config.yaml
n_layer: 14
d_model: 256
n_experts: 40
experts_per_token: 4
d_expert: 64
d_shared_expert: 0
activation: "geglu"
moe_layers: [1, 2, 3, 4, 5, 6, 7, 8, 9, 10, 11, 12, 13]
router_score: "softmax"
normalize_top_k: true
routed_scale: 2.0
balance_loss: 0.00521
balance_bias: false
router_noise: 0.05
router_cosine_scale: 14.0
init_std_router: 0.0296
lr_router: 0.000725
vocab_size: 32768
norm: "rmsnorm"
norm_eps: 1e-06
tie_embeddings: false
optimizer: "adamw"
lr: 0.000757
beta1: 0.9
beta2: 0.95
grad_clip: 1.0
batch_tokens: [32768, 65536, 98304]
seq_len: 512
train_tokens: 335100000
steps: 5619
dataset: "wikipedia_en"
Below are experts of layer 4 (counted from 0) of a mixture-of-experts language model. Rows are named router (the router's row for the expert), gate (a neuron's input weights, with its number), up (a neuron's input weights, with its number) and show model dimensions 0-255. Each number is 128 + 32 x the weight over its row's rms, rounded and kept within 0 to 255. Numbers have three digits each.
Before each expert's rows: a language model's description of what the expert responds to; "comes after" lists some tokens at least twice as common just before its tokens as in all text. This comes from a sample of Wikipedia text that the model never trained on. Tokens count by the router's weight.

# expert 10
What it handles: Articles and determiners like a, an, any, another and own before nouns, and list dashes before Genus lines in taxonomy entries.
comes after: " a", " the", " of", " is", " an", "'s"
router:070137139142134033126097148098130155110111214161096106132096083197105193109124142157126147090162109098103116156127121100106114167143153096161140133153176150079139115104177144134114169090165111141137122061143167180106172077131145122134189151188102128113147128122118113121142167151130133101118107128128119127192103075147132127132110101097093066152110057161134089143126112155111108180110116110149165158146118105191144078072146105110172138120136104160133166091080116189079106100135086149056121101068096163104198165195084119127138129085118160192095133141129162109114193202133098130091098136140145197129106126133127109109159143132072136142155115123170123148105159145100060124075173147146158110135193179157154071197114127096116088176172114152134127127113085100128104134110130
gate0:062148142075095134166104097133111194126148124171151134150099129146105151090128181097154146200137146136126133084144141146131190090085155139147161166160144086140164123106107108109168128134112174072096081129107138182116155127129161104089138195133141111131174079126088142136166225158139135112132143077142164166121122118147082139123141144097088136132122174130112109129124157126151134185137105093128129111092146076105146084145054137104149155153133106166151124125155133108141170080152192134122077184160155138106109110099144077065185158091153071164086133135172135066154144118089152123090095183184102132158071108115120094118106110103138163093139162150174064153097193117085135145121109082114152165108106090127162036115074140082121065116184118133095116126125178073135090100205121
up0:075148176096094166188122064071113145120138123105040096160122104173109180122078103091109132210169061123138172122122152092119147123112152180183104143076159117089130156151143078113089112150114089148090115088122122151151106100138108147124160089174109141195112122117156119164116102170166149124112160141139123130102104157104086117109130169158183156147131177120110104114105176133161112132047071132172073147118087195101169151147160163128105145182150170153114111106154161109129146130119119130123104127089154121086125147122182101054153179077106061138193122113210139117156133126146113060114143134084150100115141200124107094133189131112151118121097102108123099187109120081055119122138167124126148156186103120158192095200110132156114110125125143138114165109146091146120105085124098
gate1:068156195099157092177123167123131140126126155128151122163151070156146107154143165098088141133176126091126067122085154195125095099116101077113054144094175151145170085130164167120190151107093134136108133094088118106091117094189135116120130185152168092141120209076107149194102098188122155091168130157151170171139091077104096155124132137097138126103105161133133095141065131123171120170056108169150161085178155119085149050121179147104129093110109148163086111114155120132114134182161144135095124131096128103116163107179073099141124157081133126167147110128105155101161184125096128139088077113145134119102163127131148155140193108119076103106170196138088117094096087164114069105121084158080093120165120097160156095127131115158146132163118179131170087056134091167145127159163138
up1:093159148098094081161089176079118161118126139189151136155108095136165111147112146151087158124173149112119109085143129175067097104121192106121111152116165109144122078059161183144168144135092077126086131121111131109133119091160197109122084144136139158137106158114143101170158117161114158093151120135172108154113175077145152137104107119114125163135120177119121152123060149156102149175083083148147180105115162116094134068118160159108124106114144159137077166165158137119141171215174181132107053153119163118117099109146097103113125148048123125124107086104168114078149165142126113117093066111188103158154185110142162168110186077107088125096132177118135087130076122198086089111105123155089125111121146145148147063061148105125119120186101173129134078146160077118185151149189062
gate2:146090140136143125123151167115152173129092100154157146163172162175122137111107163122150131114103129122102104078166153143102133131094157035096161173164124151101104094181111125151182122112135097140106162150148105111106180131141120153166130162130030163210091091163171114061103130122091127109134144087186134110121124088133096077117145121170102203164094116095122120176129137102191130151150115118049109127134099117117172114149182120107112134120089150114088060142177061140088176125157128130102122112090126164088100137155154112132164168167097136075157106121146082096114114174115096131089139066170056143162116099103133080132089111103134165125093133141202126130107075180134123080130112076138167143141127145144211121142104118125101151146170071040179137109124126190159140133173171
up2:094160123154071087173086076202171177127173108102157193121150097128113115126163185122122132121094142062128141146076142160127152063129106074071142157116153179118147164099085111047137172142110122129113121083131166144111124106134140140134100120160163092158153128128138052143104177140154131109070158092146137142049141131125135094135113107114110107123134061132140138097111110085105110142108059108063135177129130153118181060117089125161138156147138123077145149147164197176128120133152105173096126083150139169123140162157128153126191130108094120113109114117106117092120180112101179177105232136111191124137129086097133142129139130137109100185193099118129069130126118108171127120185095124126156146130125147091137095117061102100109184171150133091144106103115105161208129185122183
gate3:128118170153128212094148129098077128106117120135118121197102154188131179083125118140105134134168168141123098136122145119103064146122178176136180143126054072155092120183116085119118111132099120095112142135154155139113107159150103163167161155107127108119143133194169071128151091117132187132129121143121121161059123083150166155119145096140217089142092151090106139093157137157177089084141124101126091127092096075065149144141076120134142138158107092152131074117178117111106109096175143165134113120130186128136133087143077113132157128098159074093147183170146172201103089154137194122144134084153174117129143117189076169121166117104082120117056209136114143110127129124073142128064148095085151153050147127089153083138089142140055116130105100133160119147165114126097159144182112
up3:128137118118113095158115091121083082083067108128166122148129112154116079161158101108104135131096094090132096139128155109087121115153128125142133085160137138102122139136099163155124147127134076150100081123118121122154153133157086123143013155186096149073070087089135132177164172103100134198114154148109104085132155115058068188107086094130091154182137141117130139165107108082179153084137119083141142116191148107157154137134183131149166126181147129088163137152123199145178084100103164075106197120136095109113136115132116129122120153200119193172129161101115123132117185107144120132161162174080144206150092122113141158120092147127116090077152114167131091159186127044211130133125097155073094122143111182147117159175137139083148117175123174118125127166104100174125118138083071
gate4:080061114090126134139093116080168118113135182151120132156092093108144106152155136109150175084124075105115153183089142151164115137107113164190170128158081104132197072150127170111167143145122144155176129168088049082147186205148173106132143133128159162131152158146146160068121168111109114212125118192093125124152133166081106130169165139129115142154070117124126100128120172129208102110147171114090130116106102088079050170085108075033103129111120082146178129100190121116118157118144145093098116147099071125152150152125130156142128157103121123154190118109126153121138132174152136098069130144126113083125119139108073141113092176087133130151099137117124159119128108164098156111118115137177098084137141118193099130122132128072115096173082094176131079086133119152100201138085187
up4:119119107154141072127129185166143162117197157062133165189122138142139116074115163133154125070074165134136127119096128150126060123109066141159128186175166151135092105139132186087164102124103170124117150146060096128120153157141163102158158176134102161114125145079161146123097136106110102121060158149094172128166161116118162104059123101165065130155066150095111128097153176125238110098112182104114131134164092133109122157133148173124098114102108141129108135109159068171100151210104102108184121089083123201130128150169106174092174118114108063084157114094140145136176144126085123096098131141123084100147172165146128152160131176188158084111127112095125111132130142104150150126142084139150104115112107169097115115097139154041043126170140075124114087110176128111113147107149137
gate5:125148099117130129148094117198128166136199101095101071133096118149058131113178129149208126136130118155143184092142103106081167149164048116078147168126118153102174131156113158121165123134138092181076127162159148115116171114130105156156160172146130190106133104139134133114105169136069073066172172162100136109108183120120144153088119118072127175166132139080169122161099150138145089121106072113114114172139081128134094107118174069049092150109119106145176121118084085109119131182112206118115109153087155085078139140179089138139081174110127073175119159125168142134125150131161147091156104159224136098104132143114099179065129163121093162125130163132197134119085087062131096108090115134112114115126120137096124110178109158140128133137106096120160117090152072114187104170124166
up5:194114097094131080158126153113114128132103128152138169121157179114105152163139166098092097106140100134160056127129112133101114117134187138096066145152130133150082150119145091135124158120167214078126151118141116131122163125145167109094052098124090117113057193087144057161093094123138087122080123053164101114106105139114122094136138149151158172125110159184114096139182147107112136091154124138081126130150141143155128140135119130165126085127189145101104138101145194088125144128162142121089168117146165144143115120108112123125065109127194159111147096195089081129166142132098121075093112074090187172166134131077138102231078097149147106125236084138133143157181174140185160093158118144086129142119087110101143145106137097114102142079143172092136120146137170164112211106098102
gate6:168127132141196118122136169155171173085113105061103125166125084141102139073137143039086156117076173134106056170095120105087178118093093151096166132158164120171142120137117147178125073096093133128110099076160165080141154149131090132149197132133126136117140069115157080091172154133106102085129100135159089127094159074187112174115127171179124141146137086073103131042077112153113130136084071119159117130173188163150153080084157105110162103136150151156087139108127185132148160069145084113104144116146133112071143125144072082119163137128156112123138176155123179137066100140142097158153194120083196155100150187153088136157164144155125074125104138086110132094112153146153161153196131113125184111139099157095145124145152140114129154162130128116137157078130081099125111117149182
up6:122159127147127176128134176086095170084149144103177093121107105134140121094066122111094087135114142096091130126105165122102124146132171147071094159184181137140141135183143187178138109105120199211122120108115159069107175141112103086161164127085122099172150076149107121132167093118153152123170085181166110130083164113174059158072126127171093124145122103118121152126049064089113146154164070133154129159152160137090164114119125139127127119114163170146109109158090163136091129175100076145102166118067130097126112106095113085110130116128115105154141126114154177162063150160111025079156119146114175115114145167171128188139174104135099086168122135080113136087163159152097146182118144073181144126094125122160137141150146134104085158101119178095133158095170105070118127119203062
gate7:130152093084088099121135124101132141135132135146116089138143147114147122169137073086144127149158064110151143075151161110116079148073152102155066107082138146127146143150094145162105116112126148140102101138184161109128134080159096102085067121159165125135191109192178126153137043193151140084168122185114081158091158075145173120093107144159138124099048106139098140117110151162148112159109046150116156118163082151137159150157127118128141155214139128175129148155137073108139174118079136090093132114116144101108138150088094076142088094107131185149177167147198093084125166127078158103134165159154133127125149181162153229152084066148098104116107110154176115061082100150070125118087153184138128127156146166125148073166117141167132118127100166098073125107137125122147138160155092
up7:107111057184167158189123163170110114153111146173149167137161074096072159118035117118124130103075099119134151154166137148115131090208127178204154115092109093121156156173164146121103129173074135118149088101112144150108136109153134141146087125118069144123085162095135097152132175078137181135123062146010159181156148144161063124136184146109160063093111087167112099185145104135169092088176108119133146161100172170121155107099139155120107161141130092143142122091123111148138133138120165158143084154102083153089151175160160139113109117168160105165111175139156115119126137165138093168109122106134146147120061145159094108168091133107069114148065123118117134141083108166108183092165093138119113073126106124170066095128095114100161125149138133113134100089142093115184074134155152
gate8:149107128112121104174136146115107103099158169155136119145100149140087122148034090073170149070109156132160082123209140159137103119081126154155121115136140073140132119127142149148167184083150116061128070128111151109074174146149041150179150155128117129130154147078209168095098177092087141110111156140130129127146127164068099119112112132193114190147110108141107125120121152126156101168130130184149138082114111170091105109090155097110126054143124166184140123099115083147109210222121108034142107158096142138112140153159069176072159163161100154179134114165148158109124141165099136139109130150118148147122142124113127142143056139112136171086101144143144155138078108125160150107115104118160155133053081131131140111122152149083095081063121094122141113137108128177081200147134151
up8:127166112141074103123122147178138157154111061067099141113164114165131160104167141096157040140173193118095165142081097133086172139146097076100164093162150107120171129130124078037093087167122089101102141131133111120101132141141162108100133134113167070099097090117084084142135126192184138137123097130087129148101129080143169156170142163141134162090165128185112109110079131082077169127148066115091065153114126170133107160178063116158144169116131126136148105149153156125169128113112128141131171116119157113127146117083138088158096127105181127135143140122153131117151143050153130089157158152144112103164173113098164093122172099123131084063130111189141086136133141207107147169195147119103139109201096144085175115128084181117125111157144178096119120071182120139191176088099141
gate9:092107134116149129125133154126110114190104172080144132135153085132194110114118130187105138149141145119125139172103129139153092121093153159123178152112133130113124171135106076128078130153104094097070141173134141128091102164097159089141117113107198157161106137163144144121064119121112131152078157142145146077110183160141191197100157118104202075092052148088095135161092192159086107094105133143131135141120181119107126158169086148073129165141088116075076066143120110089068073149118103155147141121169118127099147064109112121178141169134147098166119161139144121184155049114142145093072087103103144134152167179128143126018112109109128090142170089151076182119138187114144165114124165118159130182130139114094117098062118126108168172142103163162118211128128099119154153146120106
up9:057118137137113123161146191120152092179074112148122125155100127160192164088113105206130156147173097141152114122114132142102134106070197145102161139081154062068062130122097091131084143044129122155122140110159132155119105139116112129133126140077200142162136132108110101101124131140133134127086110159091076088065158107165195170091147119117159078091089198121096127149061159145133110119064098118132152156117161153111117141132134164129134143125117093092097105154147081046066137162147117134136124082181115110078180120127109097149124184101131154177098173122175124127186108088158140140119120118131117156143201155104103137100104103165145127143162091148088188126151139173136139132125176128160090172143189152114134084057111121133124119119097189158112167079147125094157184150177080
gate10:104111159130139100133124108132060084198170122201068095140123167177079150138088141154118155247129108081093067127162120081120097059085169126148112093111122100160135074174128133166111093099139177109089156151110106143130136135133156089126165158139093144105157114140089085135157092124195138134132180175139152116083093042105162139114140168148141127143100137137077094147128138156150156217132108155077144134164111140157121122140066111122108141114184127143081140136137161156154135092117123120115133148147103159090134149189127130165179156090143092126127141108235155071101108129119082105146116147103143154115128123138179104104183081160106147089085092171115088160124138110101104156152078190091112123126132127117152089134112153071106132196090122184124164165163110106125118063107119
up10:127121042174148198162101192167114145046144122102122118157098164138134091113151156101116098112147222194162156164070056167151156176140191085183090099117094116113082109076122091099124171114083168133133100126153160143148145113136088141117127123210104140137091170155144159137080147118087097111101122124099079139122165149139152141076110138088177080158137105119182163134134152166164103089138147121161099087078118067145105149139193128152119157204066137120138130106077150074159171138187142161106099107155089083128090102110089122141123108070132110107132102173097083116125125061120111126094107100133136109182143113104101136132095142129139128201134138119121112112134167114139168150156133121209161150089145107126106159113146059114134116092194139124104139134151140090139137149147163
gate11:103130047140132122144157102158150186113118139082114132134106121137106172075125117120082095111076123111060152124115150116142143077160128123101133140114156131194120109222164182159113150119153154117134093086121133196107098104134130153164139132157153182112105155138117134135112157142122133109116123160133130159153200173132097094127147084167067123139151128102158107192077112132169056073130122122148167138148106173153136096080199077142119114147117154190157140130146170103102159159138065120095098099037076136112151155163134067112205146106109115139157147130124082178126136130124129110186097101077087112139151136204127132118129169131126157037069127146134090131116114123138159109147081147141140126058097139163164105082104084080145171121100191167113161157143040105135108118150155
up11:040139179164106142159115167163093191190166124130142150132126095131103141108127155176120092167172093157126099112115090170098146074105103137061142135163112134081119119061160126134153138112098101103095141063149111156182102120106135139095138110109152165091135173140107109177169144121142195127100188127136139152111065102132147120065100154104104118187127164143185168156143132101126114128080108096110091137126098096110076118167099118118136112133141042104082104154145084105075186129105151107096069164157138079139157134166142091074128145069082140095129125118203161147152138187114174109137169158197127119184150103103152127120181105138154092147114127204105099109159156141177121107128176105118093117168121130141131105133090147134089140174122144075205092108200134098107134143067144
gate12:096093097166083111114105135145135129127126123127116080145076092124121087167193143125069142128071111126105138169153147068123125114169118197141155126159148140085098102182107159139172099100134122105133070146203104164122159141177095222152152146169116141105166107148122116100186121116118110133148107132075116081204164068186063095096133158151085095168127108170123097151099106158178098101167125070140124152163181087149172122131109085127123088107138113135119185118139134145143121148067120143122099146177129119085164153154078114099122104144069138126103164105078192101117181137140072188161058179107154138119098138152111114154087138141118125096109110100139113127099066099162155105115151203135084135093103147159164065148135156152188127139165128108214127109104147101129086129124179
up12:109141140132135109138185133141123103178033122099140118154106131140193136127089095153069166132166115133070137118092124102112117117106159132097117150117113149069085163162123182178107141076089120195147143173117065160182075155112146132103100123082057143135092104189107125167163120192151186158127142121126059116125185141094109156112136080155135182183105112106170181140161088085164129125109120133099061168095079167114123111136113152175115079115137088117139069114154152094169039162165103108133147111156172152129128115064148131156149123104150191089138154113153067113130122118123151061099139093094104107130119156127135159107117143140084122152128087139146061153197178154138176172146137079138065123173125146135134118115102132183120106136155149124129125147133175114091159131182066
gate13:101094161092083126109122125017157103089119145140115121159169110108116117139156119097125151144092124110114134087157112157165179121157098210187101053151110157099140150098187127155079126139147094120082053146118177168157116160118147114079141084146138106119081167119174117170147145145132154146131149158200155136084095150144201162147140165132171171153092118098124099137111142055196133086130109120110108096153102164127119115139154110100141092129140102145101152193118199155189115107148221185122140121089131099158123109112131101148056127110121108140164075181158088128141067121134082100167130152163137137116099072105113103131146145144096050109187120139141118144099183137081093136145121112090129128164122131126128097128121102098165176072155066095120129116104135192105179114171090
up13:150160111107113180111132141211133107125136101065150147121157183116087130126113116111134097158115153156118161117073147143117092118104166147108118107086107114139133126156079108108145112153097150129177178130090095110151151169126130090200080148135132147120139101101145170147078106078121112160172147044098156057136149085115100124164142130110112125140114156185101139119177108112072089135203150186191143112090105113084144176184115142165099170180113173109155107145114149096112098140083122126152113171150167111103107089085139175136160116147148096097129147139103127139156194100125139159100105100141188106179068191086113144134121127162202139113136078117088140093157074127173099142109065079092090116082115117113116145081126073150156153149048210111107153169132115097159137152118216
gate14:093185160135107109089129108152131196145114136140190105134139077170108083107161115168141102133088187106114109097111143188166085050115111155112149126173102148174076162152206168136183158092065104115116114101105077149088152189085169125155112113082125175133103122111126179141179076101174126110158156150110149187168092071091183114110072098154139105136137115149103107148156165132161110165149148125152120153134120146149123108114204088121140119117155080196093089184113124172139163063138131148090102144164130088175123115142105121157121142095082089080112133083078141150053141154092121119130057143141161120116093124186123112095129094116091084175101167152100118151147147110149111189112132127095122061095149131142105133165088131112119169138151137093061096149121185121158122156124175
up14:148064078172140135106152076090143146123125129087105112058115149058114161134122135181105132136109116174131143140186137136129160145153155102148169097081186090160155070137133108164099100128121187107072136154170122096186076102159120133131133110165094109092117103137080081084123157093111133164122085146158126107114116143101082127153171106100081121128173168189120134158120084139093108114116173094156143122175185158118133085147080124137144187154113101097145170101177087160066140180078147172146124145140102157141096154104128062075160116186169172198133141142114148153187072127113120108207173119096071111110147152112141113173126174126155139089147087101127068082102070132171177056127136153155114116133143111144177160059106134122142156102145160103168102149082152118133128082128150
gate15:066182156071125119127182150141159112102038110171110129119152117164121126142144097131129157179121083120162139123164181126176131152165154139060097174142117132081147078081213078182124138107129164126142118113099142195138043075103143120147133147117143120129166069127162106127149074119136149131119124127123075165178159128125173177113172097158149124048050091163116119153117151156172085105149097143084157138136150171168121133127043141141051109121032141184065132149113097125121092123133085108087096129070171162173145141117135100184116072095093152169162118171124148129122163115153164090142109155111148150161124122120148120124172123117101167134091155134143109148095119144110101151138142139164096158120119192119159075139103041165096144134119127124135128136140117110105160090128086
up15:185118146172104175136058096123153105217176088090176154133138172113078146019073149104165129079087109113132155122139081133134171126117133146170103145047088051156163165122080141091172119148141149132089164114165101096090135168138184183094110088110103145088129139153129199130114202135118152110090160142079106124104076140164072108136146176097125117158175122136131124121137123083143154113117148117160125146155099079095099121105195105099149176160160126119146167144173110135119140152106160145133087123158072094087086144131143152049149128168118096120122094100175073105146121098120127170136180135134121122131152167089133098099064186184155154101203089156113095121137147132169135078117101162135156124133120102163093161138147156095131094122128153143147086154147148104128086118082129
gate16:098156153205182119137107082076174181140118119173130061123131141136128124130123105084223133213143098113103109119148102103118129131083194172149118081049112100110111132107158092156143119099105124122092094145114136139134110151147177205119103056125087118135160081133077130120197099140164164128114184156140071133106128176110141153113159160085138117129110060091112149120143165093126099140052130092113115108078096149092173108141087111112128077128077049104165091166100123114083109155161162130153124105131087104103137119183155060130174136121090191159144135149164132128134120099150174099170183102184104151127161142121130134111122173155139101099118130145141117128048188161075133099139123163121144098165159131085188117170173163124139146165108135137193104149132113090133129125160131
up16:100193106159130101181113129112121122143100144134156107167102114113129137100059136089196105106121122116198132144154167136125150165116137105135072075128077119151143141162187161058178136144139095098115098100121129169108133112124164149122151163129157113143174130127103184103180152081137094099108163121118163083120118121074115107111124108093119103089097093071099111180107104140141194141140145153191158094080114140051094077141159175073126124101143078129113164141100101145179212145129128118128219139130066126155138089139108130165121098149144116109131093123141159105055153088167140115179134076159107142172111150182126248155123149149150092124111167123141158090110112129119075118140126176126127088150109104099180118120155150144110093125119121094159084092113076123184074206132174
gate17:102165095180075176172150158065087105163147131169158082126156157181089109143090106131090127173148069106133198119131151166124113174061195151169073131097121134131156089157154127120126145121191123182093147120062116136131118103133089097146124124123138115178193148189154142095141102127139127093126125102158183120119106075092152171103140105160121119124135148168084134148158115133162110086166112075117159164111112111152135154137092099116131153119180157110156130127119057111132114133128190137137105191107168130068144107169202167129156069081116147118128135078167162135091131091161130159109088121108108055127151068092102159165144116092178135160120135084121157113129095118043071089128122066196155141117135116121135094119131113151088124184124145086124104070143196079149141080162130
up17:074104133064173095108104100154131136136134107117138190083125125142144123101147173095106131098190139165155099136146088136105153103187124087119163116143057200054106099139076103100086080154117103122125104093134148108163167160153090132157131120142098154097154127085099107168155151145098118187113141104123127088071142161108179091145077194082108140105142097081081070081116175131134104132154187125114106134177094114097139114157119142145113114125085139152082163089184143081151097175119099124093206087102170167161140126116045100177115167186147130094163133172114149110123102123134152109122121125125150183118116155113160172151146100116077105102148166167098137176126126165137170108155171174046123124148100189092166148200168152128115162118118103145122129166099107125142148107067204
gate18:139101111111138176142116071085124146126129154109135130142110120037086107149121079104138162127079151129129165143045162087179077052216130171193179087109139134140070158123117113142117118167072160157137092173099099106128084144194123109132141154133139143191143128183127188135098117106166063205147127102104172136167109128111190104179136100094147101113124095162127172138142109165140120099157166154177149109114094168105080136145084139098105146147105117180145166140091182152099116098104130147115087134174090202114097174102112135168165113148149108150143170097093114175126114206073104134109114152101115149125080079077102129064122157113161175176088174127117097093125108100199101121105150113104106097152106117096110097152133147137123126105154157144145169144082135118135095107089160
up18:105115190153019135143171147141137102202100138109150117113104120117194118129129116222149112150113164114156164105122151164146088084176180168106092129106186140112144127134146182136133133091133128145177143158088118132117166101028143136101116173118196148087112096166137134084163172113129148128161139153123116138164159203137118103097126071056068113147084138103198085140145130145146087130106156145127144122111134129177066113128123082134143075072079076151157124145119122134114124127089134093076044077122131121169102100171178072114171124100153192127124162102160137123154143103095143139186105144188066093164111114136120125100121122100120140093172125090156148138162152086080151128069124088123112122149162108146130103123134102078132174118116142102126147078166162116088157179116136
gate19:125092084098109114113081129067136124143115065118150120157109102132096075136159104180145099177161164125148125137115080114068102076132148204145107137125099187134109125106129109145121123157162145138145154137149093124131079140153144182084065136104101189128172166150122145110132049126058068111134124175146117127139113101172150138073092100100161135150050166130123099133160178158071098127093136143130059133177112113159149126147165118116095096123134150123180101124124108118149101093133184075121115125105128102133125162132160177163177171106128034106179074141166134145123134137138128115144139140121201185060117187071156142137127204133170142094146125133175108119143179152101110152116064102124133131047093135159092140108155085119147153130110134196153068118128167185134123152145193
up19:111142173141108165134160127135128154097138147113124119092135079079176142090150107105139093134110174192155087147128117140131145186147073101114125112198104099145147107127104119074136138131092107102118110159107140148180132130081096113216161188167128116123071142131170157169096152072138170163105139114115133118152111168098105105213112146109133099148178098115136183039111148097180123083189102160107106111157149143072123130113143148101130188106088109095073127137157125081138109135095088201151207121129196182179100111105088148084084146158096141104136163169098112131180057136110097089157142155182091064146141072126066136112142136119155079134154124067089157127104116085173136127166186092103138172150140112108103142153178103147130158142112117118083129168109143140115101131068154
gate20:138146100152106106144085157186178138131126107088086137101055149162122112151122107169137148116087071155125131126167116114105100106155184121145107141167166212164145123073094181169156125097139137154142144140162117100153166130120194120108127130135076139111124104161125167101123152164088149152102049158136081135124162131174164120093125101138100107151104134169114187102116134147151096116061132112096121145164142105121108154093107075100119047088161089117133114127126111138077145162171121162095181105162132124120117155183132006157137087113165174107112128140133159101171099076182173094127136128191093130135159096111126131137071145137088109160086068181178108177197156152139154106082121131112152141121145170164158070153060055121164095119137090141156132086162128074096134126158082
up20:085124124176166075146206188174186067067120098154104138152132163098094122041139149155129121102136141123191094137118167146142128153158129158127086214166133126112171099215103157130143060123083147135159051084158119120080103129129133139126109080077126142160068129109071130150119135129128113150080120115119138088127173093191142115130177145152210169163155122083123094120139136124119106113138134097124098119130161135098165116113155066199112097086062144158148093152101111131102132151131046143084149126168098160141133113137130158122142046151106115132123123149195134186160114133111133086133164172093139102125108166200128096122194152112177144097092097139130109127096107161150174079106141142143133090112153131140104125144161179103106144124127104121110100135087116129106052166154099
gate21:146129096141115094147088119148086158140183126144110140122102115133088133134135194130113144129154142105162083120159106127081159113129137096121118125125111142101156114090141123084135059126126125097096124104166170167096184152193161085108115156155093093113180159118131113142182160126097132113084102163130171136123090122114151176109151133064119105086141155134088072176109081134129100156133063115109222117127128102087148160124073090117153101149196138152110126154073132166149160148134224154086132135134129107081154128175101134142119132084184123198133139142182117081122164085122106201100095153140157120140141170151162135115063095131101151148124117151140084100090120081139083094092106142129164156120146125120152050189104204132188052165122166134146082063179110076163112202119106
up21:094095132171111156120123109139169115162115132082138112156073069112155116137144127145118134140062129155138211150170135121158157105142123214177149128095183082155137112132135123123101208112138140078156081125122113164142157140152146157159099116136109198120140085154090120053136166090087149095137111136096115147189152101205124145138150148085070049177128124088173134155189084171150064120077111104180107142188151109152086131155141068135167136108112113137117140147078155110088148114155105074133071118127110124110103101170123107160102097131115089134077135130129133149104166105133107209159137168157110132062112170146068136102160188136100139146118116103098140155146122109173137160096150140131052113153135171143065081130174143095108153117088131113098154156123145084124044179104130
gate22:132139096133136129144120145112143145172184146139081112144113083142097136167171105121127138128182101104080062131101115150105064159145114097110135090174089144129147131164121096023139168088103080160172079129170171138134153102115223078125168157098090158157164114174112130151123073136093142158132124084111135113102054179088160142146108138187116137140164102097134139146112166064145130121160102143154102071176155096131136110112095154087106136110074124111133174140097124119165120152107119115154145156106173164167182094192076138088135190119092097154132107120166151127108122144102146199169097095195106149100150162098132168092148127115096155106138058100123113173096146136114075162172132131197147187142139108121176146111125121088179115106093144020136098115135125063140123138104163
up22:147143086157134069187111111133127125146133131180082061165104105177108099137149111167157142089179063064109123132134115193142097158146115099110096148158097107117127164116102123094140142097118081158194094135180202154058170127132161089147159170106121124162182159160092130144168113154129153122175129141169167117103083162119110152165081126145163124145119120155058090157114168124129153199083125123149134108106121103141127118130151113101154054144080155176150141119052124167139139116115115135090157101104158153127189119182090115089126138079082111141182109073154160105088169154124141146115077123142105121103153154123186130100154073119087185109092089100154100119073119124117079144157198150182161091155163140132153062153084126108169068124136108069147175121111152057099109139121125
gate23:088165081115108125171077060108092107093147116148157150126139137073135151167153144186101168106163073124109127094143150160101167141160122166173157169118111143139104141134145150142078147164121121100171124075157160168118085114140142114144058149143148106148146174171188108160135123070086131103183128122126112134074112149078114110089119099172166111150122107126106179141140143031157141133152149134089130151099150107154150162107122144139079090136176135146176132158101108086117103107133134061128127157133166089084085111086111139209055060159130111150101113141093114140129113125168112077138127101146147151184121160105194142134140136156073096141073186097170164122167120148092127190083096129244089138097145147141176101160158101120049138116125141090192122129109130131139104111080074
up23:096103158144154101109135147135097127127063101087129079110127063195125169147094111145129159120115112142107147140133150115101105131142160128129110101150159146099095139095157114140148166081112090178112122161158064120191141098145126223072169150127107168089121082147103048121135181119149122143077105143068110060154150135193113104167095113124110082128153137148072143117148114114123138104101110075153106153177156206134117077129138122156144150121135108061069104089163149148132071095173095183105157134133096135134149147119111102181169127133087157122084174112114104123102176084154087114160129113136146176088156144177135110060083179153103131152216127162079127128171080116212177084154153114088145123141122191166117133096106123219173142114148176153137123107105136128113119142109139
gate24:114129127143173134131155078135139118122105200108073138147122130107087147071130163080151138161176080105102132113113142081086097164118084145161169125100098149114115143148112162129153148114126102121131134135133173135115147122084111092121172157128096163136126150132159107107171116167101155087114137131194086149142159166048115154114132068141089117101123172166177100121156160121150124113133158105154115139080143110148075131126107151154125122164163088132112087099079114129091166127112107084078123175109173106117174170178091112137154148140115160154181179120071168100128127173174119107079115130142215172082154186095156127089146128133087145058090112111125127164092053137110169102053136191183155107199182115161157081131057213074134121101161089119166102099111094098110206129130103
up24:116124125106133173142143105123158136136132169129155110089073150174160082118188133175181067104168118096176133150112075175153129124140171045151140104080076096134155128084086135179137159163137078184117115188112078140083113076150121087112075095145113083208118126136134171125046154115102107117135139073072165077136122122138133142165108139122106148160130127140156085118174082175102152111183116165135153109070089117137175130165147106198086129127170107129113095131135151167093092094085105081147126094114173111160121175116119082138145125191103089131150096157114146144168145119098172084138143107112112099127037083104118135127102134145144185191134103095161139125167140117096099110130168098100103136124170075150189205092141094151120128103187133110163151132134114204139151136131148
gate25:102136095108115150093152153166109038151113118126074131089128128150086090138104063123123140103130114153149151075128104048091113163143142082095180109171148081075135086152078178167121109125104076171086119153145111140149099159123122153075132139101056131124086121081132140181126115079070104116124149175112140128104100094141089121116174142091117158121082112141064175137087153090109117117094133145101196147135130113088158126128114152155229183140120163097162148171187109127181146143095161119113129098157198141140123151078125156098101123219163132162099133143161118133138160115145152162150153142177071149125128122163161112191119136140155088132131177167171128109151199148143146141144135096104123134083142162126072148161146046187109110099153127130122106093158079206118126155114084
up25:095138085130114117184100164152075090162075109074144149118091115139111148127103116159162153122146072106144137084170123101099132131170182067080127135182179103134132068099133117126149094144165123225062145160183041087162118158114134207115147127144075154118162143143187097128182126144139126087146091185097095088116104095106100143122140084051127114138124097129133154181113142075114082157081124147137126161152070120169110167085154100159134116106136129111166126124128112166137110164163151127122038109088127166103126129177146113160135149137131171139148140168116107057099158114173151089138120166156082130109112176146117080136077117189114167134100162173144118129140085160096143128136172161111074099140180154132175073135095122181138099093143134163171124116117119134077208106116120
gate26:204143064137097106144130180092128176196108104129127075170154101122173104129152151126120179173163135174121142126140123138120155111107197105119154090161197114126146176098138116147097156086110119097102144123125162164174124053107122130086167145151198105098133132074121088155109098166132136099143126110121090170190164109179099091082096174135129130074155119117124115103109112124159183148104101062146128135154112124124098100124093119127190160161099052116123127069107113120143162146175161169074089081175129118111134091178104123087156132093162158130054173141128124105185168100131115137057094117127117161109188070115085094163120115150125143169143096163157095119164148066150097098122140134038142148129154142059150098094067128115121098168168146138117148096156146132185103126166150
up26:079159069154105109101076084178100144143135095086177185132142139141157175135119147210163069113160172138114062147149111171104124127125126127095156099109101146140157146153098136092126096162102176108141133138108167119133189168115152146101106090137156171042109132170046097161166229116136122126148113090121130101095086132104154095154065128161060095139158148138053134118142146128097128133153098108105126149138142121154096190105179130127151184138172120089163175152095160101132124069117093131103163157155134140120097112091099124118051069119138128080104120159108096105063144075124117140189123129133121110091125104118125145120100127134136123142103143133149134125185128187112118175197132175091153203126104073144131141190130161080181102115105115121066124112131206127152138170140114